Weights of a small mixture-of-experts language model, trained from scratch on English Wikipedia: a variant of Muon for the experts.
Below are experts of layer 5 (counted from 0) of a mixture-of-experts language model. Rows are named router (the router's row for the expert), gate (a neuron's input weights, with its number), up (a neuron's input weights, with its number) and show model dimensions 0-159. Each number is 128 + 24 x the weight over its row's rms, rounded and kept within 0 to 255.
After each expert's rows: "gets" lists some tokens that make up at least twice as much of what it gets as of all text. This comes from a sample of Wikipedia text that the model never trained on. Tokens count by the router's weight.

# expert 15
router [141 127 152 118 132 127 120 113 105 126 136 149 101 141  84 124 140 127 100  57 141 169 128 153  96 135 129 160 118  90 116 149  95 117 188 115 152 175 139 122 123  83 141  97 114 121 101 137 128 149  66 144 120  98 127 148 160 133 112 111 119 154 100 144 125 129 130 161  77 133 144 134 117 129 124 179 122 104 100 146 106 157 134 104 140 170 129 140 162 122 131 130 111 149 151  87 152 125 157 102 130 103 176 126 177 135 141 113  99  94 135  94 183 138 174 114  81 190 119 115 102 123 138  98 146 111 103 138 144 113  89 110  97 128 132 121 132  71 137 147 150 132 100 131 132 104 128 161 118 103 130 153 120 121 143 122 130 114 120 139]
gate0 [126 135 119 154 128 116 136 111 103 173 162 135 154 146 153 163 144 151 113  69 124 147 193 135 127 129 156 153 137 139 162 105 171 131 137 120 136 102 114 132 129 176  83 158 132 107 128 157 106 154  92 124 106 123  86 131  93 109 108 150 131 106 110 166 157 138 118 105 136 129 134 127 128 147 140 120  87 144 130 121 103 135 183  90 121 144 123 144 123 121 168 126 140 110 121 139 133 140 126 113  83  98 136 131  73 174 139 106 140 119  77 177  76 133 154 143 117  91 153 107  98 120  86 121 171 164 105 139 148 185 138  76 107 125  86 164 128 108 125 152 105 102 123 115 121 126 128 115  84  78 144 132 103 148 123 158 142 116 106 108]
up0 [127 105 156 131  73 125 138 159 108 155 122 170 108 106 134 119 185 137 169 114 116 118 167 102 103 114 136 124 136 107 131 141 156 118 110 114  95 136 112 136 112 120 114  87 101 108 102 160 120 112 120 131  94 119  83 106 132 105 111 108 129 159 147  98 120 144 123 128 142 121 134 129 145 132 109 142 108 117 142 131 129 119 117 104 136 165 132 114 117 128 122 104 121 126 130 132 156 114 110 116  76  94 108 125 113 116 118 136 141  94  95 175 116 106 135 170  95 142 118 134 114 173 119 104 120 101 113 152 121 151 148  84 150 160 143 112 128 105  99 105 130 168 114 106 144 129 126  88 135 105 114 103 171 127 130 166 129 163  95 113]
gets: "ti", "ta", "n", "ba", "di", "ar"

# expert 1
router [103 107  88  93 114 164  97 147 152 121 121 118  92  57 104 141 121 130  96 148 121  88 166 116  78 119 153 121 151 157 156 147 141 109  99 114 142 103 143 147 137 127 117 133 137 122 168 141 116  94  94 136 153 150 132 106 144 129 117 138 138 132 112 142 160  75 129 150 176 165 150 112 150 102 116 149 124  88 107 116 125 169 157 160  93  95 101  98 108 135 130 130 112 126 169  96 164 149 155 112 156 113 133  92 127 126 124 148 173 148 162 134 118  95 135 123 157 123 160 115 134 149 118 162 131  93 113 146 110 159 108 118 114 146  55 154 127  76 142 155 114 108  92 107 139  80 140 138 126 162  98 125 128 120 122 149  99 110 167 138]
gate0 [138 134  72 125 139 146 103 155 112 140 143 103 121  87 129  92 136 126 103 154 113  81 155 118 161 173 140 140  97 141 140 141 125 135  88 143 144 120 120 115 107 172 128 140 117 121 134 132 140 113  99 106  89 129 128 131 148 161  82 123 154 176 107 120 138 112 107 133 132  73  54 115 115 116 155 123 147 127 156 171 129 119  98 121 132 142 124  98 150 123 123 139 133 131 111 138 118 154 124 121  99 119 156 141 141 124  81 136  95 148 135 133 139 161 154 125  91 158 163 102  90 117 199 108 125 114 147 143 101 180 135 107 137 116 111 110 125 136 113 146 173 121 153 133  74 156 117  95 148  79 157 127 151 140 176 109 120  94 125 166]
up0 [129 163 141 116 119 120 161  67 143 109 127 105 145 166 156 158 135 165 132 155 143 111 100 100 114  97  99 127 137 133 113 157  84 117 162  79 124 127 126 147 140 100 137 106 121 133 144  87 121 127 106 147 141 126  95 148 130 113 191 131 150  90 116 125 134 135 142 150 106 116 159 139  85 119 162 136 151  83 136 129 124 123 136 140 139  86 154 111 126 115 124 113 119 123 157 130  97 110  85 134 116 133 128 125 159 106 112 134 125 128 164 165 152 137 114 143 123  94  76 126 135 148  66  94 131 114 118 114 152 115 114 121 144 108 147 113 122 164 130  83 127 143 132  91 145 111 154 115 117 144 138 126 113 106  88 131 101 100  84 135]
gets: " the", " by", " at", " his", " The", " with"

# expert 14
router [147 130 135 126 135  95 149 111 124 107 114 156 148  85 182 126 149 150 155  85 109 168 128 182 142 108 137 167 134 108  99 157 144 171 164  99  98 109 134 115 142 150 135 156 156  55 135 110 128 151 133 155 146 105 142 143 140 118 110  99 131  91 158 166 170 163 145 115 100 102 111  82 122 141 100 150  97 185 142 166 126 121 103 136 120 153 136 120 146 151 141 139  91 136 118 109 181  63 119 163 145 152 128  97 105 136 107 133 124 134 126 115  92 108 118  99 139  95  92 139 142 152 134 130 125 144 117 109 148 122 142 196 158 170 170 140 112  89 159 143 124 122 160 103 127 152 119 149 134 118 125 117 124  89 131 168 119 139 133 124]
gate0 [139 154 116  99 134 130 160 172  69 175 160 163 139 132 171 100 127 138 111 132 149 137 104 155 153 109 162 159 116 137 129 165  98 101 137 120 167 165  99 164 138 130 157  98 136 116 124 114 126 126 160  68  83 150 133  80  98 139 137 111 148  80 118 117 139 113 103 156 115 140 139 183  79 159 114 110 120 111  78 128 107 167  91 158 122 140 124 104 145 157 139 129 133 123 110 119 125 126 134 133 104 117 134 154 139 149 110 105 141 104  97 122 120 121 144 146  61 148 135 143 118 103  69 151 132 155 132 114 137 150 168 120 122 122 124 156 143  93  88 126 144  96  95 152 158 111 158 160 153 139 136 136 123 137 115 112 116 154 171 118]
up0 [101 164 118  96 147  97 123 142 116 141 116 110 120 140 112 141 137 103 105 100 139 111 135 131 127 166 102 194 133 121 167 166 112 133 150 169  87 120 182 140 110  97 149 143 117  84 109 128 131 133  95 127 139 126 123 118 115 131  62 134 141 148 133 134 150 128 139 169 114 118 118 138 162 130 160 160 127 124 111 112  88 122 169 143 128 127 116 157  92 127 125 123 133 129 129 142  90 119 106 145 125 149 136 122 151 130 158 148 123 153 132 172 128  57 133  81 149 147 156 153 122 149 153 119 118  91 140 122 152 134 113 134 126 151 130  94 144 139 141 128 133 166 120  93 126 118 160 132 154  89 109 166 109 121 144 160 121 141 120 168]
gets: "a", "i", "o", "u", "n", "an"

# expert 21
router [135  78 151 188  99 122 181 111 120 114 111 143 103 151 132 126 132 168 102  96 176  97 130  91 137 113  91 119 161 123 140 130 121 146 160 154 131 141  92 110 131 137 174 137  97 140  82 155 120 181 121 122 135 155 140 125  63 118 125 132 153 113 141 129 156  85 119 146  95  93 127 152 102 143 109 149 127 144 140 137 112 111 192 128 128 121 130  94  78 112 117 137 125 125  58 116  95 137 153 118 110  93  97 152  75  90 132  77 119 166 129 116 128 123  98 198 135 148 108 101 123 111 130 133 122 141 140 120 141 139 169 133 140 113 111 109 151 126 123  79 102 127  78 150 105 127 129  59 139 153  95 118 100 129 140 125 157 108 165  96]
gate0 [115 139 158 148 126 120 144  87 142 114 156 126 137 131 106 150 166 129 140  98 115 130 171 148 142 170 145 138 108 151 120 118 100  86 119 158 135 141 125 104 148 155 114 180 197 101 129 114 123 148 112 104 144 125  98 144 134 144 140 175 111 122 107 106 112 130  93 135 121 106 167 139 108 183 128 114  97  98 132 115 131 167 128 130 161 151 126 125 122 116 157 117 188 136  67  98 132 120 102 149 133 143 119  95 141 135 114 139 135 133 168 141 123 127 172 123 128 103 104 151 129 134  87 146 181 119 166 145 103 146 108 135  90 108 122 117 114 123 119 129 137 115 126  80 125 124 123 151 146 121 153 123 130 147 127 146 155 130 109 164]
up0 [106 128  58 151 149 123 101 115  90 113 131 166 163 131 144 137 136 137 133 125 121 111 143 142 172 111 115 161 118 134 113 152 153 124 107 137 102 146  82 141 113 134 140 175 107 130 119 152  78 133  93 114 102 113 118 119 132 106  97 152 136 101 137 143 149 120  86 103 156 110 130  95  79 108 138 121 107 138 106 139 125 139 146 120 185 133 104 121  86 126 110 137 115 147 152 141 128 137 128 127 177 137 108 176 126  91 172 163 101 134 122 101 115 114 116 124 149 128 187  88 142 173  93 142 120 186 119 135 145 126 118 166 121 144 123 157 124  96 116  95 135 116 134 156 147 132 128 170 115 139 140 118 145 143 113 121 121 134 139 145]
gets: "\n", "-", "H", "S", "R", "B"

# expert 11
router [156 129 132 152 146 101 134 131 172 140 122 115 134 153 149 139 115 101  93 146 102 148  78 139 138 104 161 157 123 141 109 123 159 136  97 138 173 134 130 121 126 125 163 148  89 139 101 126 123 111 151 127 129 127 168 128 143 123  79 136 111 106 168 136 143 128 129 124 119 127 121 134 139 138 136  87  98  64 127 157 135 140 122 108 159 104 128 105 118  91 123 110 151  87 117  81 122  94 138 153 116  88 150 129 121 128 143 153 136 136 132 101 123 169  86 140 133 107 149 130 121 152  83 147  90 129 137  71 142 135 146 179 171 135 163 161 133  93 152 142 149  84 121 111 112 161 132 104 110 166 126 122  83 158 145 140 130 128 142 112]
gate0 [ 88 120 153 109  75 157 119 152 107 112 109 124 109 118 137 100 157 149 130  59 124 135 147 140 102 136 119 142 106 113 117 137 154  85 120 163 132 144 148 142 106 146 145 119 117  94 123 162 131 172 112 111 125 159 101 161 160 122 125 142  98 169 115 150 132 138 155 104 119 109  94  90 102  95 150 133 153  99 151 132 119 154 140 108 134 129  99 152 155 135 142 119 108 114 127 130 129 109 108 144 118 120 127 142 120  99 138  76 187 191 107 102 133 145 121 124 145 123  76 148 143  99 137 118 126 105 130 139 141 122 171 109 117 112 146 112 122 118  98 143 148 130  82 124 175 132 151 111 145 113 160  99 157 149 106 120  97 150  81 141]
up0 [141 118 193 120  91 105 116 132 173  88 118 117 138  91 111 143 126 139 143 121 184 134 163 101 143  94 127 160 142 158 124  77 132 159 174  89 115 125 136 128 176 132 134 155 143 116 143 145 101 149 110 155 158 122 163 100 104  77 137 107 115 132 166 116  65 159 148 143 154 102  65 123 159 138 118  94 119 132 164 107 109 119 183 110 133 146 100 135  84 141 120 128 156 151  72 122 137 130 138 124 169 111 130 112 141 132 144 134 105  98 118 156 108  81 161  98 109 130 134 115 110 176 138 115 165 142 141 157 127 133 140 155 145 121 136 138 126 141 171 125 144 105 135  85 142 133 119 193 136 175 149  82 114  96 132 117 150 110 159  68]
gets: ",", " was", " is", " that", " were", " which"

# expert 6
router [120 137 157 152  97 104 125 154  87 135 113 108 109 133 134  92 130 140 132 168 146 124 146 128 123 107 126 111 143 119  85 150 151 121 145 180 145 109 110 114 132 171 128 144 102 137 151 126 147 136 161 122 140 159 144  93 155 151 104  95  97 108 116 142 109 120 124  76 144  63 125 107 116 107 169 141 139 112 102 155 124  46 114 189 115 117 132 161  92 148 100 173 112 110 119 101 130 165 134 163 108 131 112 108 120 102 147 161 117 120 105  93 124 131 157 178 142 115 123 106 136 111 113 164  94 124 176 144 121 136 136 158 139 123 169 123 129 172 147 152 132 137 188 113 122 132 125  92 100 120 133 110 122 103 128 112 115 130 100 131]
gate0 [141  92 132 162 118 112 179 128 102 107 111 143 134 142 148 141 100 129 153 128 119 155 103 134 120 115  93 131 165 146 114 151 110 147 137 132 126 121 152 104 146 129 106 137 141 118 129 165  93 181 125 177 126  86 104 106 153 142 124 159 121 138 109 144 155 128 126 158 121  91 108  91 136 125 169 137 107 118 156 139 151 129 136 134 131 143 160  67 121 128 187  92 124 100 136 123 146 122 149  95 128 174  90 118 116  76 121 142 126 131 124 147  85 161 112 147 124 180  87 101 150 159 103 133 138 187 121 128 106 131 104 149 150 146 104 141 145 154 105 145 101 140 159 120 110 140 118 123  96 119 103  98 111 127 113  95 162 109 147 178]
up0 [120 186 151 130 132 128  85 150 133 153 167 174 107 145 104 133 168 148 117 150 126 132 147 162 139 137 131 101 133 128  80 148 144 136 145 147 115 175 163 153 163 112 174 111 132 139 140  93 151 123 117 138  62 159 188 124 155 175 148 133 121 102 129 123 102 140  96 114 152 164 127 172  99 144 148 121 142 148  90 119 100 121 121 108 150 145 161 141 140 110 134 138 148 149 126 140 128 141 105 112 150 109 121  98  78 165 133  90 129 161 131 115 151 142 135 105 112  78 136 168 114 158 178 102 119 117 161 142 123 153 110  94 160 105 115 111 161  82  98  91 137 141 102 133 140 132 127  85 137 120 146 107 121 147 101 114 141 179  86  85]
gets: ")", "0", "1", "2", "%", "3"

# expert 22
router [127 121 165 159 101  91 169 132 103 145 138 159 114 136 159 125 129 139 108  87 139 113 107 120 137 135 139 166 159 143  86  91 123 150 124 140 146 103 143  92 153 144 169 105 129  95 169 120 185 154 113 148 160 189 131 181 110 121  84 129 140 130  92 169 134 135 142 158 129  90 168 133  96 132 144 149 119 136 107 173 160 125 152 138 132 125 120 157 109  97 109 119 119 137  89  75 111 118 155  93 119 145 134 133 134 130 112 112 105 163 117 142 122 104 120 156 107 164 120 114 169  86 145 129 126 122 162 118 138 169 163 132 143 101 108 119 167 143 111 163 121 168 134 125 114 136 141 126 132 105 110 133 134 101 123 119 183  95 152 109]
gate0 [ 86 101 135 114 126 131 162 128 129 150 185 105  93 119 169 133 141 131  96 149  89 110 102 149 109 180 146  99 149 130 128 146 131 105 130 117 178  97 130 113 141 159 168 114 139 114 124 153 114 146 155 120 113 154 153 110 179  94 164 149 151  76  82  95 152  82 134 135 116 127  99 162 123  99 132 150 147 128 186 136 148 149 134  99 151 138 114 148 149 204 112 162 131 123 112 166 114 136 146  90 132 111 117 176 119 110 152 157 125 120  88 157 170 122 153 104 112 112 137 127 120  81 107  82  98 130 114 146  89 108 103 178 126 119 148  89  79 110 114 141 107 147 146  98 108 145 145 110 125 117 142 115 109 156 116  94 140 140 118 156]
up0 [152 171 143 141 103 110  64 129  96 136  64 160 139 153 147 146 114  80 144 112 147 140 174 134 121 145 127 139 116 103  93 126 146 110 137 150  78 133 122 154  89 130 109 133 139  96 123  96 156 132 129 100 107  79  88 130  94 161 124 127  95 170 108 132 135 134 134 145 144 123 100  63 131 174 167 189 140 184 108  79  55 126  93 170 114 137  95 130 100  91 151 126 103  93 120 127 115 104 107 130 126 120  92 107 127 157 152  94 169 146 122 148 127 115 127  74 105 118 136 142 159 150  95 133 148 152 126 142 136 107 129 134 191 118 124 158 155 113 109 141 170 136 135 121 118 117 103 130  95 123 106 142 136 105 127 136 154 144 156 153]
gets: " C", "N", " U", "°", "C", " E"